python train.py --normalize_top_k=true --lr_router=0.000766 --n_head=4 --beta2=0.95 --lr_head=0.00768 --train_tokens=296900000
Below are experts of layer 7 (counted from 0) of a mixture-of-experts language model. Rows are named gate (a neuron's input weights, with its number), up (a neuron's input weights, with its number), down (a neuron's output weights, with its number) and show model dimensions 128-255. Each number is 500 + 25 x the weight over its row's rms, rounded and kept within 0 to 999. Numbers have three digits each.
Before each expert's rows: a language model's description of what the expert responds to; "comes before" lists some tokens at least twice as common just after its tokens as in all text. This comes from a sample of Wikipedia text that the model never trained on. Tokens count by the router's weight.

# expert 10
Description: Field labels and units in infobox lists, especially after a dash or bullet and before a colon, such as Coordinates, Genus, elevation ft, ″N.
comes before: ":", "\n", " ", " (", ")\n", " /"
gate0:446540552483514520496509503508483491505482507520463509525494479517480469512505486484494468459505510505468484485432511450501517470475489516485478515487485450487530541549484535529517496549511490485546515497528485487507469520492497476528521479485464489489518511464477536498450517509496513498534525520537518503473484508487511498433495519500464525492519521484513492514531474491489456497484
up0:522451488499467505485529490490475523485488452540473501506524517505454504519535501526513524472485515458464476469506534500508527492513458511520513514474493503497526529489509474474487487521509491508447498476511532533498516508495469526550521496444521509531514474561515490505490530507502454507505499569496464494514506516486512518475499461499535505508501490492521522493517530520479517497460
down0:513513509541501482498511479480487520497479489525469484493524464508556462502518471530522458468481500515445518478462522496551526448541499472521459477507452505495543534499540495443536530519501458491507442517488502479541497529500489504485509517512484524517518554524498495493526493502492489512514464535512499505532440472524483500511535489476498465483492499485509505516490466544537554554505
gate1:502490534485496486468501522502528470501486508493434487503489513472485503537498492497490511441502471482495505480496507519514501462509505476521507527461486474527469510504517514509488480499514561533438469479491467525530548503503497520508482497510499497477491529486516451524501479480499500521496560533554490479462478512445533515510509487453527537486520509537503482489495472508545497532489
up1:512475512504498466470461512490504524491510458523531531560484560539492528485512486515522509479520558534494504487500475479511529428473466487508479454478474525487465495490522470495488490485511466521490487499491466532505503485498515514535529497477455482499504519460536491502506510517525491503485507531490467477551522487507507537497510471539548451479540495516466524499515475498505483447495
down1:492492479500530480508538482524491498495502482495492507493503483501498496505518460515521511492487467503468506485463493422520515503511498428521504500519555529459497492514492504482490500502496457490534504479493475477475525478493461494479507487486517499485496497522513529535525512464453531488556510503523488501517468498482469499511526488484529473489466503510494489500522460512446519509503
gate2:531521489507537527507487502508503455487473528514445487520536494482499491465523464479502479482509525475485512499466565520527466448486519506457471514495543516502502506505513530535518417505539509502486491543504494498530495523519498467512508484499514511482529539479502502519472491458465498527472522502508494494514469478496480516510489517506516526495501504450479502497512513528502456464449
up2:508478503477471531515564494508506495457460545531535522529531512496485542474502496479471478518487510476467544490522540485466492472483499493487459545486519487492529469506517476492490490527533554498467499521513503503488501578482509479475488481509511474492500507503505491479531501472463517514520543529474526539468478483497510515501521509482513555502499502465529502480483472522501525490469
down2:523495535491508447497506489485481508461509489519538473526506492485514528439503533493524464493498497463469472468535511483531524558470470519459505514487524474502476464459528469475541532496504444526533484515511488526518496529487514444496505519503495470440490508498524539477495483501479538514471529501552500469493477496486464477468521497502497538502518528467516502489527513504531477516492
gate3:511506485491476550490468501508535500506527492486513517493534494494496517483502537525471573466519534497488470500481486506462493509514458500524483493489512516509522512496522521484530506478507475458558496470498488523511487523500508527538509483529544503508485532483485499495486513539423420526508459483499497496515482471492468513526502484527495483466504458539495501560491494514552517537506
up3:452478527499482488500518500491473478509497496473515499517486510514510477477536474496519494549459505481516502504546496501532470481504515527479468454493495564513513527482510487508463459524487515510473482539490523496470500461476469510505502510483444474498490480511536526465518504477525546451505525459494490519488499499520450503519446482507509494519495521477519523499551486497468483459567
down3:519543493503505463500526484507480479496499545518473512520471434524506470544466490484540449465482510523525476503511490486504475487479484560478490535541536497502513449457517470493458460508465448497468515482513499467487489468532473499503491526476486490505484487508487464535498503502515517437533512547475492518489492523492500510490514505506469490506483507529483504462536485497481502485490
gate4:463482526499476473485534518508478489512487553481489485472508494537536548540466514509505522490511507495531493500506550520508514493490551494484513540491522529469497535527450445478511497490501467498451489532512485493506526518520495517515531532530492516497500521537528491440479531499524491475500482531495472520495476494528504503521537540464535499504523509542516491512500458500476507457515
up4:503468474483527514485492484523472501491541469484472470517502489457463467510520491494485490494484466488498524528486468488479528504515493503503538479513476500517512500497551578523530504530475532464526516517506510459502487506478495463458488476491489509508492460484500527549451475531502494528490492475526514489513500477487520509504483498505419533482521500472462465499483533513471490566468
down4:423512510493489510500485481518495540480553516491489498536511465496523468480479474509522483477505506502473527520435463500529508514465510503475461498486496500473512464507523515526548512502521505502553487519514528507456525480542502494468550524489465542504509453493490479504497471486494430493476508481507462486515545486476475498517551499519523525546502519520526453490519509518488506485456

# expert 9
Description: Inner word fragments of rare words and nouns after articles such as victory, attack, campaign, success, death, often in war or politics prose.
comes before: " of", "ing", " in", " to", "ed", " and"
gate0:483498520468478493451435542462467485518468520475462534481494482493488450531540447502461482466496497491520492471509521500499502487475489509501500495457490516478518521521521497495472504455526532506535463509518476500485500545474513473524543553478521537488487458519480505444495506462502494500516506515514490550489501479495506512491495500538505510499526526476506482497537522522472485476464
up0:492494513492527491552485527501511513485493480492524483469514497497505543486471484521542512469511501494486503521474538490547480471457491494458481478513493512506514495544501450485511490499548487516472555516486497450486515544474459527498511550503505505485517487445484522541499540494501566504504469498478491498581510431468490504472496504488500517557451493494495500505433498519510483479520
down0:432534507466537493495497495501464542524532499466489500504550499475502524483521502548539506533555458482548514511474519520506562533507497529529538493479479468469494445536471512499536470527482467506499478452491511494526480487493530554472503498488518498497494493453500501486539507485477504495474504509491505485522477476465512479524448463493532496513503510543482506496512485496535503505477
gate1:503521518461496486558441510491489493492569496494500545464480498523500493478496487508492494485518515485510517468488531504508500470521520488480491478496505481490480521525499502487492486482492551480444535475470512519483470535457503486535530480514456485492500503480554495472507523466496491511521504519488540504502520509557500527477497537519461504522518512503510488490513499455500504508454
up1:482508505482539518500447529499479511473528431451553526520460468529515530464472489501488475499467536501486458474513519496475507506534505522492526498485462500523473528489543484494501460533487543459525495507463483514501487509503513486516525484581492489527515473505496500469490474471493480525515501474469530543519477512526486548473518478498486524542508522471553485548493494515479496507457
down1:457513524494499559503464476523519538533497506456529496539506524490486471458475511522494474506489501471550504520515488520479484506504542471516491484481515505490516536594494522518515470589501514490485480489465504504462503530523513498509511476509531485495492487513508552509481487503493534518505471507481501494494493461504526507532471509500496493490570471503472481473477495474463477463505
gate2:467548457494503515504475528513480536499515526483467487532542497471498464537505467444489486495538522503501536499522537462486517472517482479513481508494514468531481497508495479488538512497551512519451540483517508468503536515522475478482508508500471504473511515478500445462468504494481510458538445488523492506480466464465537503486510521505493498533497509503532483489494535547492548484520
up2:503511538476486487460466511509496490509432485479511536460484514508458503514495518479531505547525522490484502510506518517514494469500481531532513491495470527465485515487484482501480513514481483507477480529523528495456510501520480486483479533430474489489506486451503534525506477468525512492455503534522521542488524500487504531506492453486497496523476501506488514489510485484487494488476
down2:496503483536506519543473510506532482470514475498521506511516502536558505511497456508533457551458517529542515508470504528485505475474549522530513484474494517539497524492478484521513471466516497482493489510528516479500481478513511508475496490494511531498518505493490470476460504548514503444517487485499536456499503528453489552504482520509503521508510502495501516522505518523514489517520
gate3:500535438508512486536520514483481462483500527469524493547493501468494489545531493514487519510513536500487468479534515542480486512544487517478512583502486485521474479476484509485482503515493542484486487518492486489481510488523505505505476534511483511498458507508488515532504482515516518531493449467508517530469468486510522508544540531494506510491472540481504494505499547535571478507520
up3:472493497466524504520532493512491469503478521493513480424532487524492498520480455538491504505468492524452525514512538505476521525459498487466489538516518508528476512505519540506523509518491513494452494496498528510442548505486488469503484481533505513452521510449468460447510510517474494463502530488529510519485470533552467537532494485530512523428498487525500482488496499477508508520513
down3:496497534500490469488494458522491507491494483524521483467552509479529480486492540482466517486517525558478463477488514462541501476468505455541470478487488508468495499539506555520471485496537498501463500514475516493492536501488477534502504499508478464480525488526477506512524507440502479503509544487484517500509484522543446515510511521473487461519485493510521456508517485479486529506464
gate4:503503530500516466464558523469507457489514529501525505459481526494472484527537472474564503471531518450514479517555546526491477493504543506486507502495502483485506463511519503475510494480500528448517500511528500472493476491488504494488487519473494489472488522481500516484456493486517513497480546530530553479512512525477500502504522539475568471471461483544497468549506551516492476494530
up4:461532516456491542516526483530465503512535540508458510455519513512494504509509474509457518483536488512506479490482545498487490452546535490512521452460515517476480504475488507523472519504514462496504472496502513493540480454461498516530537540501541470456501497513477497515514483514460547534494498534544497531491513546523464482558491496506493471449500517473524479485472512527497489518524
down4:469476497482504488545466465507490523518520513529480479505527457497483474452472511513488502512511438510501482475519495469501494534509486473480533503485526499523492548519530526500527512441486516529490529488521489506520529539495492481467459493480498488520509501488509458521471503492535530537486561535508526520496484497466545481535474457500499504483484457556465511479510497520460515466491

# expert 19
Description: Abstract nouns for law, rights, power and undertakings, such as law, rights, practice, program, construction, plus the preposition under.
comes before: " of", ",", " in", " and", ".", ".\n\n"
gate3:483513501527516467543484503485504517509500498515490523489492505472503476562553538513497529504474479510557533528495518495535499543492513507461546470545527503511525489492498501497533501499475520487475491470474449481494466497450485488523489548484494480544513477492487526503518487555480482497534471477447499502519454492468497519500494528509511480484497515480488522533453549467504498539521
up3:481529519523469517518481494495475560485527555512469510528532484514537522528568523505466537485454499465534505529476554505500498560455528483487529518513535504526501526506528468477576451495477499488478517496470502509508484484496507518493532521456497485502512499523484551488511530532517550503513515502493480492540472498471529500489460554515542472474508473474491500530522524480483512524525
down3:504537501524527511505495505525484501481505491530515512510480530486528459529488561482503511479506496499508485482476521534520472512460497466453483491522488499489514495498513514503491486538523538487492495474448492536516508514497529477483507477500514460512469519539485530497596492542499490550546477474445496515509515461504526456483505479484511515565508519468506539471506491489537517467502
gate4:469487481510474477488449545492542461535548469505496497485452516474476518514469500500499489460521497448510467476525474520494457458440532500467520535502527494514530434467480482535511453513469478466559500513518539508476481508504507471530490460492515474554511512493558468528510526537507537469473460487487504482495489490518499497470458546505532504482507482492463491464533505488465495530490
up4:483497500494501510507469493500543469526519471511534519495522538486477509503530480532533513509510550460501508470487450498501466494473497479492515526512525493500469484476489510504536456538460510457565525502485528503495498483498530507502535465480507482541522518474532457501491549516515525465476455480514488461457492535583492484516465544510513507523529482478462494524488477484467468519504
down4:494425480482486476525513489489502497516516461499501493520524486471485495508503526460513495489548504482526506549514513476499507506453520461501540500482539504492531587551521520496500500515454487486503508478450496546475500468490498517502500505505538488499488536456503442484514519530543502512518477464507545473435530520497459483435552490460517518511497512475473511483465484482500503547512
gate5:490493461519450470491482506466502428522498492487516515501465494502457535480480544500470474469524528502468541505502505541519504553484507473466465500476468568517504500465534448454522501471502488515507518536503490522547499518556495486508485521530483458504471512518469473501455479470528487516523500524498496498547493523510498516469551508490473493501493523470498513449523480545527467543515
up5:480448487499495463513505540473505549521509521509496445456472521477493467531509539485509512518519506525516471507478508496491515518480510543534520503487510521558495505531512501473480489474512491564514489472491501517495451498486538506542513497527508533510491470465504485510509492552483501522463490519513508497440498465497521556533513476500497492489469454523491473523448459513518533485529
down5:473489429486462456455531493508517504515508505526471468506480479525512476547477494481520495495499483518461520474490494467486499544463494491549504519510498517517455483483503499477512497495530501476510495511540482456495537507455483511499500464477466507470524497534529532522470533487506538498493516530496508457501521534524478537492503529512486463490490479475458495485495483501510547477487
gate6:489549511518472463453457496490488454455495475474516521443536505481476574503501486462489495503486524533583514500465515532541508497477503486522490536528519506469533493473523492521554451520499530494495483496545551519482481538490481516522506503507516492512480511501481508508514533507509517461505476512520493545486469519489494523494514477517489484487482494489494516536512492497520534472530
up6:532453503480443536540514498515473490500528556491488509546485517522503477541478527538536516487541500504502542535519488510435505523501480504512504458471492481535522496494501521478459481473470489486501522481464481477517519479535541487485498489480478483498496529520463517493523469491516507555497462492470498496524531459538503484525482489501501486507481520528524512491491500521515503547478
down6:508475511476489506466477565506500484472489510525452495473462498510529518512518500543493501490486521503461512522485487531479511519544506546541480502446452505512519508500497512483479551517486514481511474514508497523534493547528524503480492485519521510499499503506526488493465470493468521447498513476473477493458528495533492504519478496511488450507536500466558520474500526481534475495477
gate7:513533509513499493544463513487491502470498463487501475534499481502526543513497535506483507494489479570546478521489540516506536531523523467483464501521468501465501512474483521483511489505473467518476466469499511473488503501486464533514538528500514469502452508525542519488505498425476485499479494461474514524508518513516500519483479506494482478489509533474487512478513506541511454490504
up7:484518460522493504468526494473488508471469487532472515501491506533526521509523497542483497487492509460500478512453499519555492471487508533462469490506527531472511521523501502509507443472481490508482506498480499498504469434480541496490496494524474501452476519483513469511528479458470548503464511503475481463516513485500519500518474518456506509489515519519472512493568510474494481497516
down7:476500520527523439471535495512504521539515461513533503541496499507546544508507536507509524474484468513504450475508534517487494525454518531509487545518508511507532490492485481508511508499499514506503455480534531481494492468499517512497510473524470474496464510535520495563523496518537484520571517484512503517532491522477534475509490484509489490510432513503480494530506529435494484525540

# expert 63
Description: Final word pieces of surnames and foreign words, especially German or Dutch, such as -ner, -ley, -ch, -mann, -stein.
comes before: ",", "|", " (", " was", "ch", "er"
gate0:478499496490519512504477509499498519509513492478469521518495466492500476541474473541458484489519497502496522501478475502484530485517459513480492543476517474508557477473484534490508467495446491473484531503483523529490477488488498516486467483516458524498494509547537515522524519510486517545487497521568511484457508505476533490543505528500487515483492495527496438502506549527569473464535
up0:533492505451516515470443501500494506513502457475505483481486478505492507533453505508482477486507504451530503513495441498483510519495503570484494490463541500476507459515503517546498500507501483520476526541488481539501449525531483487516501508521491537478528498485481516533508498459477534540468518549535479468443538501462486490560474525444470485498530533508492490524528497518517472490525
down0:451477482508484500496548496474480528456512496549465479494500492450506506518524503493506477532487487543492490491524514508475470530512478489440515454505512471512437541557540488516507508487484528465498512500572491477509505557437527549448484498547542515474469474468511479489505546488482517423499490462510478510503517493487476511476512459525534494518516519463480506550497501499510496518503
gate1:487548491419481495501499506539509542454527479486539508516491522534504489504558504545441499474538501476460487484510477493501489506491467509519483498484540507528518494486510518508477545505536495502504494495514480507480525484506538510524514534474474523528522505510499539481521480477498453535513544487495494488524520515491483506528511563493516501487528515541490481489536474503481468439491
up1:496511504450471499439504531522500502499503486483524538497531535507466472511496475502487491496516498501495516474496505504468486492504495525526469490495561516515486508463577515480490508461509528435539527506516481486510512474502496483552536502478492511504490452542513547473504548502505514504525480491544470514501487474527507508475488537515507540508499460522479445463493467479476501468502
down1:491527508511539498534500550519519528510485493550508464504491502496509495551493490491559489455438542513476488481493517506504498500495498481478500516451519516479490488478530506482503496497497504519513474485522507474550460502507492508530545517511548531520471467534503495526494471528471489482473517485467533486527523512526482473508514552505483500512520501479476485476480509503497466491501
gate2:498455565464475485518465510461484519512550456513507460511499484526519511495492513524467490465482511467500514515484473470456524504487531484478462494502503511494475486488486494487485511516528487501444512543523528492520474517439538506488524462496503459493514478500503513482461538464527520480518468494474485458514526514543563487496505448506509506511474525467520496520519505494500483484533
up2:541485484471518497485538499482515522477529505512516496513466487465496500555527500467517468533513520525538481477468459465542512503484480495495538504474503511503494515516499498498526518531496514517529490506495496483515497500522477514492515475483486531552486517561515477449506480540477503490498492527437526519507491513482508485504512475473491494527491494536509459466471527500501530504451
down2:531512479495506505501549537527470533531494535474533438517477520512506502472517497494486493528466533496505510520493515494467477517490518521470441477494514527493468519513495572519441497527530463477458523497542491522521488501484473524516461499517493473532477499535518484523527499479472481523525555489493479507485520497508526558455524494484493506483508498488479504488504539496526503486525
gate3:512509534496496465517485520511475489512543544490558533488518492484495509533539490465486501462510536473502539496511484519548504531489463506494492483494528513510503508493503490539501531542510478487486482513495521492499506471477511497504502515437449478452514490485466478482504525499504516504565515517476514496515469508491520493465544499512513514494475508524469470479552504532518470515529
up3:496481473476483509497498491527512465507504508496474524443512524526506504521514487523504512485527518521517523486559538566511492501495475484540527470536514521481499494449512491488502529502485461503454533515431543496501507506504465492500482526496497464490540464483487471511486496494524465516573533524516489482501489504520489501475517511487489542497467550537481482471499502506485511499552
down3:513483561571502507497528541467521511508477529517490530511545524534449543472524536526494474499481512535505493481494503531460499537475470509514496511516533494476488480536545523512467532517483492551468500477513484506514481480477533501509525470500500504491510480536522538465492490464516470492489472529456504486516521468498485460441456489518454483494553521491465525508520478475493511493505
gate4:522478491529515506512495481529483508494476521539483475470507518509473531531553482506488475449522504473524482465499521475487484490466461489494509447489489504483543489494475498485479504527489462480469468538553513510511502448474470502508483508525474499461509524510470501522499502497464502459518526458494530451505485511491535504452499495517473491517503482507566462515514502483480494514563
up4:547535503486535474489528514501522506456523517511523513508503502485509490489520485530488468538477491530508514496512504509506513482484506463536508519503525472429446510522486511517499530509469522474559531477467489475503540516501527484498528504503486511557498535509461489482492471520495528501502503494497503466487485495439544476542519487552508468458476526485496501510498487493523487529511
down4:507456521501523487516584487465516510500501505556459525451514503479482445477506504491480529506519482517479458496552496483459494498528485515482464535551505574525516498552503486445498499474534458472506490501497521501509515502451475468480484501521570477484511475515493532502544511518501479455491530487493449485503498508529538488511520488502472472501497483471529478497486474466512513529476

# expert 39
Description: End-of-line tokens closing table rows and infobox lines, like the final pipe-newline or a newline after a field value.
comes before: "|", "-", "|---|---|---|---|---|---|\n", "|---|---|---|\n", "|---|---|---|---|\n", "|---|---|---|---|---|\n"
gate0:490486520498519526497498456465544478505496542503483494512511526479499483535496476471489535489535465510503501494447532478507522528487502522471486505545515489467477548504451479505512466488541505506483480478521494541518513514477525506516546505505504497482454534514505510446483490503464503510533497496495500469455480528513504515525489527556471511528523502517517543485531468493492498563484
up0:494432470550500467481494542482465490484490512492505468502488516511473507517533495537518520478516487520520462458466518527511484495480482514503467488502491545540527530512491490487511511487452489481526555492466504509506490502532544534468481508498512539509508526493482508457469456479459455493490511457476538497543467505478467492423507484509489512472468505516493532515506489440530527492528
down0:495515473502500508511523475520513511474474493515491537522522512479478510503458513509503493513510547502505504532454494504490539482541509476460501500502507497541527452518499518506480494474514490504490498537500509510461525491491460488480539512509491476520519453474501534490507508488503537515500462485487489477496499459504510531512491536531491530509565501487558509484473500554496487525527
gate1:481509465509488510472488488478489510464505483433499518460483511548512496509481486512548534526533491503492505498542508493467500496503514518517498492496480524466485444513490475506515495486531531526522469469529520518501527543508487473479470515481514446471511496519482536525481483500548480533463477457516507526518483477511451509520479502482498443531495460498468493498489486503503486537538
up1:506543515499497491534488461459478465481520484518479512498489468474519528532482511510507550523462477477547488474460550522507410468522509504509484531480519511465506493494476510496494431503478462498536513496527507445489493513523474426510540485525503481502540490512504476511487532535511494486520468501493539467503501537531504532514507528479534500519522551538510495514517497505455503519495
down1:502528497552479511489451458486542484496473517482480523481498502526498507486463545488488517462530463518462527468513506530520514504507507454469517483483522473466508542487491525527464476498481480508539498466528546496509509511523469489509513472541485481511520491514498513528518545497496488463468508459501513452503497510517483527536458484480478470505482516475472497507545485511530491516503
gate2:526498467463497472534521532503523497513522495521497508511504542495517493484517543463501518475483491490485509504521507511495459490472533518506469531528545512506509497499484516472518493452435461500519529502441525546515476491501507516523506509459507509489490534482445472540521493473479462522514546468516480490502521498505567550475512509520523537495516487451485511496509565475477483464485
up2:501478503510491491513494548539524487498492504478503526486509500514484472491462477470525511484488520502476527458532496507493514533475548510463472533520504524529500523504499503503481482505529480493510468481462436492495505491511530484494530539516455492491528532498489490493466496502584477471495531517477548505494471478498451440521503537496532495479489506501469561456507503501486478535491
down2:499495478530497524482493515563522509500477467521502538523483511503500508483498512507480463497472522481439510473493501485489493542487513449545467551459500509504472517556510543509508528521516494477517459477506496473510539494516502509498521473481514506491508526486482481468511449509555460500494521525550511487488526529524499498545517501516496511466486529525453494468486528482520486508493
gate3:474533505500514513511468454475499496506499483469459516483529508511490502503474465533533500452475541515536518506519520500480465506521488522524446492487500517519485503516505496542496505503511512513452520487554494483502534521474532467518500541537481499494511546496541489504464502515530487513525482508516478498529466486508502501509472506497426521475464509497532487499499500489521496523528
up3:474471525478482473515510514500550539504477526519529502494485481497462447488470513505496508484509493510478484520490472443485496507537434500475538496501460485498502512504553510518504519506500532534506449473501531517511433472467482496478516537467511494507484491476487507523522496553534503490492507490533530491500497466502464459503481514489482462494523484496505500477472485490434510500504
down3:488454504509478471477507517479500496479494517500480507490512484524493474530483479501501497514523495476528463536532487455545509486491450523503517482491503509496494471534481526529524537504455512514475528530541458516462550474519468540449557528454476535476495475498519517437474548478472491472524521523525479505487491537493507471492490507478524490562511462517473493506493468477475506495498
gate4:500496534557447493548493472457510453473443477485510535497492449531506546499485525487499509542493475481508474506511518528469490508535575457501438487513493508519535485477461531513498507498482462503479490499501493464518520477503501498463482464486507481514465477506487485519481506492539497493464509495520503523486541486536514524457548470490473519491512478483523475481509522479525498491503
up4:528462492520501490513502486473516483531447478493490484461502467503490468465522482495538477487499494516511506508465501509483540531510434493503524536527513532452505525486529502537523515500469460469469547471479494523538509438504524494498468489491508496462557495474514511488473479518482504503485502499460518467473477514481466493454532511499509496539515496502486511474488488490498530451517
down4:479517492490459528525520474535467509505529455516490490504524552527504523541474508494527491464473500459483528504484542480478534502537465519507488490489453519473519502513479494529561511543552495563451499482497515479465485493473511526491511534462490490533481542540482511485465502538551507531457497486465466478514471490501490509535485506502498502470506531490484467515502474453479504502489

# expert 22
Description: First three digits of four-digit years and other numbers, such as 199, 201, 188, usually after a space, parenthesis or dash.
comes before: "0", "9", "8", "6", "4", "2"
gate3:500539512505496481444523531495541509486520509521506504482465529474502544511491544503507473503501531484465441496465470500507495487473464507498492488508485494482511503482521504497511532438513550513519501511514465484478534469538517472516500494528471501553497503476502489521524550501544501535508509446492486484520482490526458467526539482448508506491485525482506509505544521512525505494453
up3:483500546430512496477478496508463483472478478499462478493537465485523487503489523488520470510548514495477472551495501491505502510479525531498483489535479526531514518508486549448473512498529497535499506544490494490512497490469528481491500498479485512516522493519486514508480505480488475491485509506532470470491497513508516511532506485494536483488458503496484520509489499535517477485504
down3:524485505506512488472451529485476492485519470486492507490514488518489469448513466506512478525506513506488516496511502534487519479503531482535526484494466519493489506471533511496483492524518507483490484436515485503486512523459475520543547479521461454533537520468495497490513471505527495496514560526523493505496470474499493536564488526533516483488503517516473463504503487497540486505565
gate4:491535542516483499506494477509470501496533534478494488532447488514540506537491482505513492521526518489518493535513490499486498518534547517557525517536477492481489515513481492494505496517474478483514467520522496490526525501484470490524528516512522455556557529564527480481487519444512513536492535499495494469504548524471514468496476556478455507493529519464522508479494492529536460509520
up4:487539549512531516524479494530483543505533522522495556503497469464455466486459434506523489521485486500511509529486500434475488523545445510470504491485491506489484489495515458511478508487543486499510476498554503472477503494544485460511486517533515503519505493549506499461504489457529499493469509511475449490514512507506504475512478525537505486498511527476536527465523487469556471548498
down4:508453413482516481483519520507475512477534483544472484532510484503504517480504451488436488507497517468518527473498504521480503470511517474508502505483490536472528505476488508514493514463457488532484512522522505427507523506506523506503488485492502490511525474463471494484442473505499553501453494514491539496463464523473481530471481474511474535492528484494476458468460472527540551530495
gate5:527472545491498499491492497463467514541497515483485503491536495496522548492508497492477531497465498473517447511481492544496472475496475521514475510504499506534524466527493501462470473482493520522472529475473451507483492467523515493505460507491497524503510536500519499487565551478522503488532501506528477495490518519465455502475514497473491479507521497496504490511479479441461498482486
up5:483502514521480528553486494528489510501526482487497523500486521487509441531473520473515451494493498522501504508498497486491545524463506487543529543464537484505490505502511495469471498507503477490492517508497503519514468509500517511498555533514496523503511528466439518525445453490469501501470472462503464478476510455485514503500466518551523495502489495542481582489520528540522476507518
down5:511483488507512570511492510485506526479499493510554507499490485530523502504490497560522507528482485470498495452510497504519516534505486492538532459523480503519516508482483469472529499492466475469497496488500513488530512507485492489472454485525546516460491531506470493510438491494484541495487476504506533541533497513488521492520508495534519497492453495490472467485536470497472491493524
gate6:505523538479508503501530482496532527492543478490534454506459496522560502499503501499492475501503503459468505523532544521511500497509518512484527505430510492506474506501520506472488526495508445492477528526536543502524512554541506487542491514483526506518480520485476514479508510509503508504527489490479498555507489477476503546538491493480493534540474507468529493484565504534521569496492
up6:512487501521480520510526515450536513479531507508508536504469529479499503516490529488534472498473512479540493536505500480496492502465484516531518507485485481505476526541471488503514510504476544475468528548474539521491496516468502496523513502531508488489484520471510516515494535447498518476490488485490469500563496475486491479511454553556554480523498478524459517497526501524500505486512
down6:491519472468499493542469485474529527512506485510555514480497474482528505528465475503528512476456537496516514502489516490513490482503491535503486440480535513501456492535519510542566489458496479457497537494491474511501515501492498472510548519509500552474488516516508537508532530510507531462534462475474505489541489508510502487497505538533548460505480470483497459518525515492447481521532
gate7:472541532520511503534466491500508534534504471506473501504531534507493485508478469476531496521498549509558522470490535504436490499479509469519457475561490447521524501513512492485486481477542513494515500481530503517534473522492504505496510511551515471482506518518517455482456522502442479483470478479512474543545498566510521557498490474513484474465486493503510495499495501492541506509504
up7:538502496481499491512543491478516493516503519501546527531488506472485492496511476483520518537509463532510477491506533536481489481527509520487446503531454528512533489494463549550511456491547479487501495505524551497492489517532530547512537509469514495463509551443511489542513526486507489488515474566533478523478477502508514467496492481485507473503479524440492517527511484509495514446500
down7:518496516519441499507491481484468445496542471522511494468468518521495499474478475499496498480501494477504491479436484536534478467538456537488538522505518548513488488489462500501493542514503529485480485547529486472525477500501502506487462479507497519521546530552490463517504496530563507487503531500514549503517514521464509489515496500536569497488511479534499507485489514461535493476508